Experts of a small language model: 40 experts in each of 8 layers, 780M tokens.
Below are experts of layer 6 (counted from 0) of a mixture-of-experts language model. Rows are named router (the router's row for the expert), up (a neuron's input weights, with its number), down (a neuron's output weights, with its number) and show model dimensions 80-159. Each number is 50 + 12 x the weight over its row's rms, rounded and kept within 0 to 99.
Before each expert's rows: "mostly gets" lists some tokens that are sent to it at least half of the time; "gets" lists some tokens that make up at least twice as much of what it gets as of all text. This comes from a sample of Wikipedia text that the model never trained on. Tokens count by the router's weight.

# expert 36
mostly gets: "she ", "He ", "he ", "She ", "they ", "They "
gets: "he ", "He ", "was ", "who ", "she ", "they "
router:39 45 46 49 40 70 60 65 37 40 50 39 39 43 60 55 31 52 24 59 54 49 55 59 65 31 38 54 58 38 42 56 52 46 52 50 53 52 48 39 58 54 49 51 41 54 41 60 30 49 31 47 30 68 52 40 51 40 51 38 49 62 50 69 63 50 75 65 58 55 73 65 69 61 35 43 56 52 20 49
up0:48 77 68 61 50 50 60 61 49 59 49 59 31 43 48 51 58 45 86 37 44 55 36 61 62 44 35 45 52 46 55 29 44 63 68 60 40 52 37 60 55 51 73 44 47 38 56 73 49 57 52 59 30 57 69 61 74 60 40 69 35 71 65 56 74 52 55 48 55 58 56 78 47 35 27 51 23 49 37 42
down0:58 24 42 41 60 49 44 49 48 56 51 34 54 57 38 53 42 55 16 62 44 43 51 45 36 72 53 55 38 49 53 57 73 26 28 53 53 49 71 47 57 37 26 53 49 54 44 30 52 50 38 33 59 44 44 35 66 42 42 45 48 46 26 35 43 47 43 46 34 37 65 33 51 52 68 40 65 51 39 42
up1:42 31 65 45 43 38 48 27 49 51 35 75 57 43 52 56 42 38 58 79 58 64 37 53 55 32 51 63 67 43 61 57 51 50 41 39 39 40 54 42 50 46 52 24 57 46 63 27 46 65 50 50 65 39 68 25 33 38 52 33 41 26 65 49 65 66 61 43 42 40 68 40 48 53 60 71 48 26 53 49
down1:44 35 65 41 49 52 43 54 38 44 46 57 71 71 54 53 43 56 65 52 40 68 69 62 40 45 69 59 61 66 58 40 43 56 26 52 52 47 51 49 47 46 42 52 54 38 61 57 69 34 60 45 52 51 51 59 39 46 38 51 63 26 79 73 64 63 34 46 48 34 48 37 31 57 60 47 50 31 63 46
up2:65 56 32 68 49 41 65 54 60 62 45 64 54 54 57 51 67 63 47 40 56 57 45 39 59 54 67 39 36 74 61 49 86 54 50 31 60 39 41 59 31 38 47 64 59 46 42 55 39 45 50 39 67 42 43 52 53 56 42 48 37 27 25 41 64 43 41 48 52 30 46 37 66 39 50 51 37 53 68 56
down2:35 31 72 45 35 72 31 53 36 63 48 69 37 50 49 49 44 45 63 45 53 46 50 56 37 37 43 63 61 59 55 52 25 45 50 75 63 60 40 39 89 49 48 59 33 60 63 38 58 45 44 51 48 46 50 57 55 43 59 48 56 55 58 67 22 36 49 46 48 47 49 51 31 82 34 39 70 38 60 58
up3:51 59 33 44 42 64 50 59 39 31 59 52 45 50 76 33 43 61 42 48 48 67 60 66 48 47 32 39 46 52 40 32 43 66 58 42 46 54 50 63 61 51 66 27 43 47 22 64 63 52 45 61 57 63 54 40 63 58 56 61 52 59 62 67 35 50 53 64 45 46 72 46 65 58 58 53 46 50 60 47
down3:79 45 58 46 35 58 53 43 58 60 35 40 57 47 52 39 81 30 60 37 59 31 65 36 53 31 48 51 58 51 64 56 42 46 45 47 50 38 37 51 53 70 40 67 58 51 60 61 58 62 65 56 44 48 53 52 22 50 44 54 69 46 43 42 79 58 52 45 40 54 23 30 39 53 43 51 49 48 53 59
up4:81 35 49 72 46 55 58 58 46 37 57 58 48 65 44 75 64 42 32 45 51 59 62 13 52 33 50 49 45 49 59 34 56 56 38 31 76 51 35 38 78 59 41 55 41 66 36 52 35 47 48 62 53 42 50 51 61 52 45 50 33 34 43 53 40 57 31 64 56 51 66 47 48 42 36 63 57 41 43 61
down4:19 42 52 36 54 35 49 54 46 61 44 60 60 50 73 40 55 63 78 44 38 29 52 76 71 52 52 56 42 29 63 45 49 45 71 47 21 61 56 51 25 46 43 47 62 35 58 35 46 57 32 37 70 52 64 64 39 38 61 72 37 41 58 51 52 49 70 61 52 48 30 45 47 63 44 39 41 59 58 59
up5:47 47 64 38 46 62 39 52 56 69 57 39 55 58 46 67 56 38 42 68 43 31 47 44 51 58 52 60 68 52 47 44 57 82 58 47 60 50 51 54 55 44 43 55 26 32 41 65 35 72 62 61 36 63 51 49 44 58 26 54 48 70 42 63 28 61 56 53 59 64 52 51 66 38 53 51 59 36 36 30
down5:56 36 45 55 50 55 39 64 54 39 57 44 42 47 61 68 39 63 67 51 43 45 57 63 71 48 56 57 27 50 63 63 33 58 62 43 49 57 19 64 47 29 50 40 53 45 38 61 64 37 59 51 64 38 73 32 43 71 37 29 49 40 49 59 25 42 51 54 70 45 37 35 44 75 76 59 48 60 47 69
up6:53 47 56 44 63 35 47 60 29 39 74 49 47 60 47 46 73 63 16 46 61 33 63 39 36 77 50 41 53 49 59 39 54 33 61 58 71 48 59 27 46 59 52 55 36 47 65 38 27 28 47 47 40 49 33 43 48 72 26 43 49 45 39 50 33 46 21 61 47 59 36 46 60 62 47 44 56 52 63 45
down6:68 28 52 42 60 53 71 52 47 43 47 46 65 64 47 33 35 65 52 31 52 41 56 65 38 69 42 41 54 46 56 50 52 40 36 60 47 38 48 46 65 63 33 52 46 59 51 30 79 49 47 45 51 45 61 64 49 46 42 60 44 25 47 56 49 79 43 75 49 35 43 43 44 60 57 51 64 47 78 44
up7:53 51 47 54 50 36 56 34 45 33 55 55 39 50 69 63 53 43 42 53 48 57 59 68 51 61 38 33 52 63 47 50 65 20 41 40 48 27 37 60 61 43 36 51 67 38 61 54 33 41 49 51 28 57 50 37 33 72 61 42 48 30 49 56 48 57 60 60 56 39 65 42 67 76 41 74 69 22 49 45
down7:23 56 34 49 46 53 63 57 35 65 50 62 71 42 61 37 44 70 57 57 28 56 53 63 44 36 75 47 57 63 62 35 62 60 45 44 38 47 70 25 45 63 58 43 45 38 56 56 57 23 57 38 51 57 53 56 61 58 31 45 45 40 40 43 40 63 37 66 39 51 50 33 35 56 51 32 66 59 68 40
up8:44 34 34 38 32 53 40 58 58 49 52 41 50 40 46 52 52 56 46 79 40 50 49 50 41 29 56 35 17 52 45 29 48 22 40 61 62 65 36 58 71 63 38 40 53 54 35 62 31 57 48 57 32 29 45 59 50 46 63 63 53 50 33 53 43 45 50 77 67 47 52 50 47 68 53 52 50 43 43 48
down8:32 58 61 60 52 63 60 50 51 53 73 32 55 46 39 35 66 60 57 52 67 28 49 59 47 47 60 39 53 40 55 42 36 80 58 42 41 56 68 39 46 46 57 58 46 57 43 54 40 41 37 76 44 75 72 56 25 38 53 27 38 44 59 13 66 55 53 31 39 48 58 50 59 32 24 44 50 58 54 66
up9:42 52 53 80 70 49 45 28 35 58 48 26 40 53 53 62 70 53 55 86 47 63 41 62 70 38 27 23 50 60 53 37 47 47 44 59 42 30 50 60 68 51 43 43 23 53 40 44 57 43 46 55 38 50 55 49 52 32 39 58 68 56 46 62 67 55 64 63 51 37 56 44 63 36 39 69 18 43 59 61
down9:41 74 39 65 46 52 37 57 53 42 81 63 49 53 63 47 30 42 37 27 66 57 57 56 57 53 55 68 35 50 40 52 49 54 50 45 70 67 63 44 56 58 54 45 63 46 57 44 26 64 39 55 68 45 53 59 62 70 42 43 25 56 33 63 28 34 37 47 41 56 65 56 42 62 41 17 56 39 44 42
up10:16 45 72 46 62 61 76 48 46 43 65 52 68 51 56 59 52 50 50 55 47 73 58 49 62 33 45 39 66 40 49 62 39 42 50 50 32 42 76 54 53 45 43 55 43 50 40 45 71 58 57 47 56 41 74 68 70 69 44 42 26 48 40 52 38 56 53 61 61 62 57 48 56 48 51 55 72 49 51 64
down10:79 57 47 53 35 50 40 61 53 69 28 45 43 45 50 40 48 49 50 57 62 46 35 52 45 65 44 49 45 53 49 44 73 58 72 55 49 56 47 53 64 42 38 41 62 49 43 47 29 36 40 63 58 52 43 30 32 53 60 49 63 53 65 63 52 55 48 30 42 48 66 45 44 53 44 49 23 59 45 42
up11:51 70 59 55 58 57 53 35 60 44 61 53 54 55 53 62 48 51 61 51 48 63 62 41 47 49 45 48 52 59 57 54 56 32 44 41 66 36 65 66 37 48 18 54 54 38 40 51 63 59 35 52 64 30 46 34 54 57 50 24 53 49 45 50 66 38 47 62 67 53 39 46 46 73 47 54 58 47 40 51
down11:33 55 32 69 42 48 49 64 29 53 48 57 39 33 40 43 71 51 38 59 49 38 48 43 49 41 49 59 50 26 78 59 34 64 52 55 53 46 44 32 56 44 49 57 57 46 53 46 57 36 56 58 43 77 62 54 47 36 38 51 51 49 57 46 64 78 40 41 47 35 57 55 36 42 58 31 54 44 44 30
up12:40 52 51 63 38 32 60 67 49 55 62 24 41 52 43 40 44 43 45 34 56 52 44 38 64 37 31 40 38 60 44 41 41 43 48 41 42 27 65 51 64 39 67 36 58 77 32 57 49 40 71 51 53 55 54 52 74 50 55 57 48 56 32 57 64 45 65 73 70 41 52 23 50 60 52 42 49 44 40 56
down12:63 24 48 43 42 51 59 42 56 31 47 57 49 46 51 63 48 47 46 72 58 46 60 56 64 76 53 57 55 42 48 47 50 27 57 46 39 54 62 48 46 36 34 51 33 37 49 73 58 56 57 55 41 57 34 52 55 39 58 54 37 50 67 33 52 51 51 48 24 70 43 52 41 41 53 38 52 35 50 45
up13:62 66 75 66 40 58 63 43 54 66 74 32 54 47 35 55 37 70 42 16 40 64 65 77 47 37 28 55 46 56 53 63 53 59 53 49 30 54 58 75 54 35 50 64 51 21 59 38 47 68 44 62 59 51 52 64 58 73 47 42 53 61 58 58 60 57 47 54 46 36 64 53 65 58 32 50 30 41 74 46
down13:52 53 31 49 42 47 59 40 53 51 44 37 35 48 38 29 66 54 55 54 46 55 56 48 58 66 62 42 46 66 51 50 24 36 43 50 58 22 19 56 51 56 56 20 36 40 44 43 54 35 47 55 52 53 38 43 44 41 51 30 66 79 37 46 45 57 66 37 28 56 52 56 61 66 52 53 51 64 52 26
up14:50 53 29 41 36 49 65 58 65 50 77 51 38 56 51 39 63 59 45 59 82 42 45 44 49 42 46 34 49 23 39 56 45 57 57 54 45 59 50 33 51 43 34 70 30 52 41 51 32 36 41 43 43 58 60 42 73 52 62 42 52 63 42 54 53 55 49 58 53 50 58 49 53 60 70 43 61 39 49 43
down14:32 51 58 51 57 71 39 53 35 37 22 44 63 47 53 56 46 47 59 33 45 55 55 57 42 53 56 54 37 54 57 43 58 44 73 47 53 29 50 82 33 53 71 42 73 63 58 54 57 67 52 66 45 49 46 64 24 41 59 42 46 37 42 41 49 54 64 48 52 45 37 40 47 38 50 69 43 56 41 58
up15:70 71 31 61 37 47 43 54 61 56 46 44 48 63 67 69 58 42 53 51 77 54 57 70 45 50 50 30 56 48 30 17 62 57 57 58 52 50 42 51 35 37 62 53 35 59 52 44 50 63 49 41 60 71 58 31 74 60 63 48 39 54 55 65 39 66 46 49 45 47 47 69 43 50 60 37 44 47 52 46
down15:42 63 11 61 42 51 44 53 70 32 40 47 46 47 65 26 55 58 58 73 71 75 41 63 32 47 57 37 66 52 49 42 60 55 48 57 44 56 53 48 18 52 45 45 43 70 49 34 49 48 41 35 48 72 53 55 72 31 51 54 43 47 42 55 46 48 65 46 73 63 40 37 48 53 46 52 38 63 62 57
up16:61 47 40 63 62 68 37 46 18 42 78 41 45 46 48 58 68 57 43 42 71 30 50 65 42 44 45 43 33 57 31 43 41 40 53 46 46 72 29 53 63 40 36 62 47 49 53 44 56 53 30 41 51 39 43 55 50 29 41 59 30 55 56 27 49 64 56 65 63 63 71 33 60 49 55 33 48 56 57 47
down16:45 72 65 50 52 49 64 46 75 52 12 50 60 51 62 45 41 57 47 54 29 58 46 34 50 43 40 63 54 41 39 44 62 60 48 39 53 46 57 46 32 59 52 53 52 49 45 54 34 58 71 61 32 65 58 35 44 48 60 64 61 42 49 55 75 33 30 51 54 48 44 37 47 55 35 79 54 75 36 52
up17:47 56 35 52 54 66 17 59 65 38 48 52 38 44 40 34 63 45 45 28 43 63 36 55 48 24 40 61 64 39 47 71 66 52 57 60 33 54 54 26 63 43 68 39 48 62 47 66 64 54 31 32 55 57 38 69 60 54 70 78 57 47 48 38 59 41 51 64 47 37 76 55 30 34 34 27 42 48 42 48
down17:46 40 62 44 56 62 40 62 49 55 42 51 46 18 59 59 59 63 57 78 59 60 54 62 56 57 66 71 53 51 33 51 40 55 55 41 33 48 70 58 42 47 55 47 35 36 43 65 48 36 53 58 67 39 49 56 70 35 37 53 60 65 52 52 49 29 28 36 68 56 39 60 37 35 48 48 28 31 23 65
up18:55 55 62 61 12 58 49 54 45 59 52 55 39 61 50 53 44 46 49 22 44 48 60 38 45 48 45 36 60 33 40 38 38 44 39 40 49 59 58 51 58 58 54 50 37 37 35 57 52 55 36 72 64 55 62 55 64 56 62 50 45 43 19 61 52 47 50 56 59 52 52 61 50 72 46 51 44 43 28 56
down18:56 45 51 46 38 41 46 43 53 42 48 33 44 51 64 56 71 46 46 41 41 30 47 54 63 39 68 63 52 56 43 66 61 49 67 38 55 54 49 61 44 55 50 58 69 67 46 42 54 37 55 43 48 40 37 32 59 52 34 25 48 63 57 49 61 74 55 66 51 39 57 52 42 42 46 71 44 59 35 57
up19:65 31 47 59 50 40 54 35 44 61 53 34 62 46 62 43 66 28 34 51 49 60 64 44 61 55 49 51 66 65 40 43 47 69 53 51 47 65 76 39 34 53 51 55 43 51 54 49 50 43 56 50 31 54 43 53 08 61 47 31 45 52 49 44 39 60 64 63 34 64 62 52 39 53 47 26 42 27 39 40
down19:49 55 66 25 62 56 60 73 51 44 50 51 28 50 49 50 40 58 54 43 66 35 36 63 54 61 35 32 34 25 34 56 47 36 58 48 47 40 39 63 57 35 39 54 37 63 38 61 56 40 35 65 55 57 57 44 78 58 28 62 58 33 54 49 67 43 44 49 61 56 38 52 56 48 56 65 55 60 51 42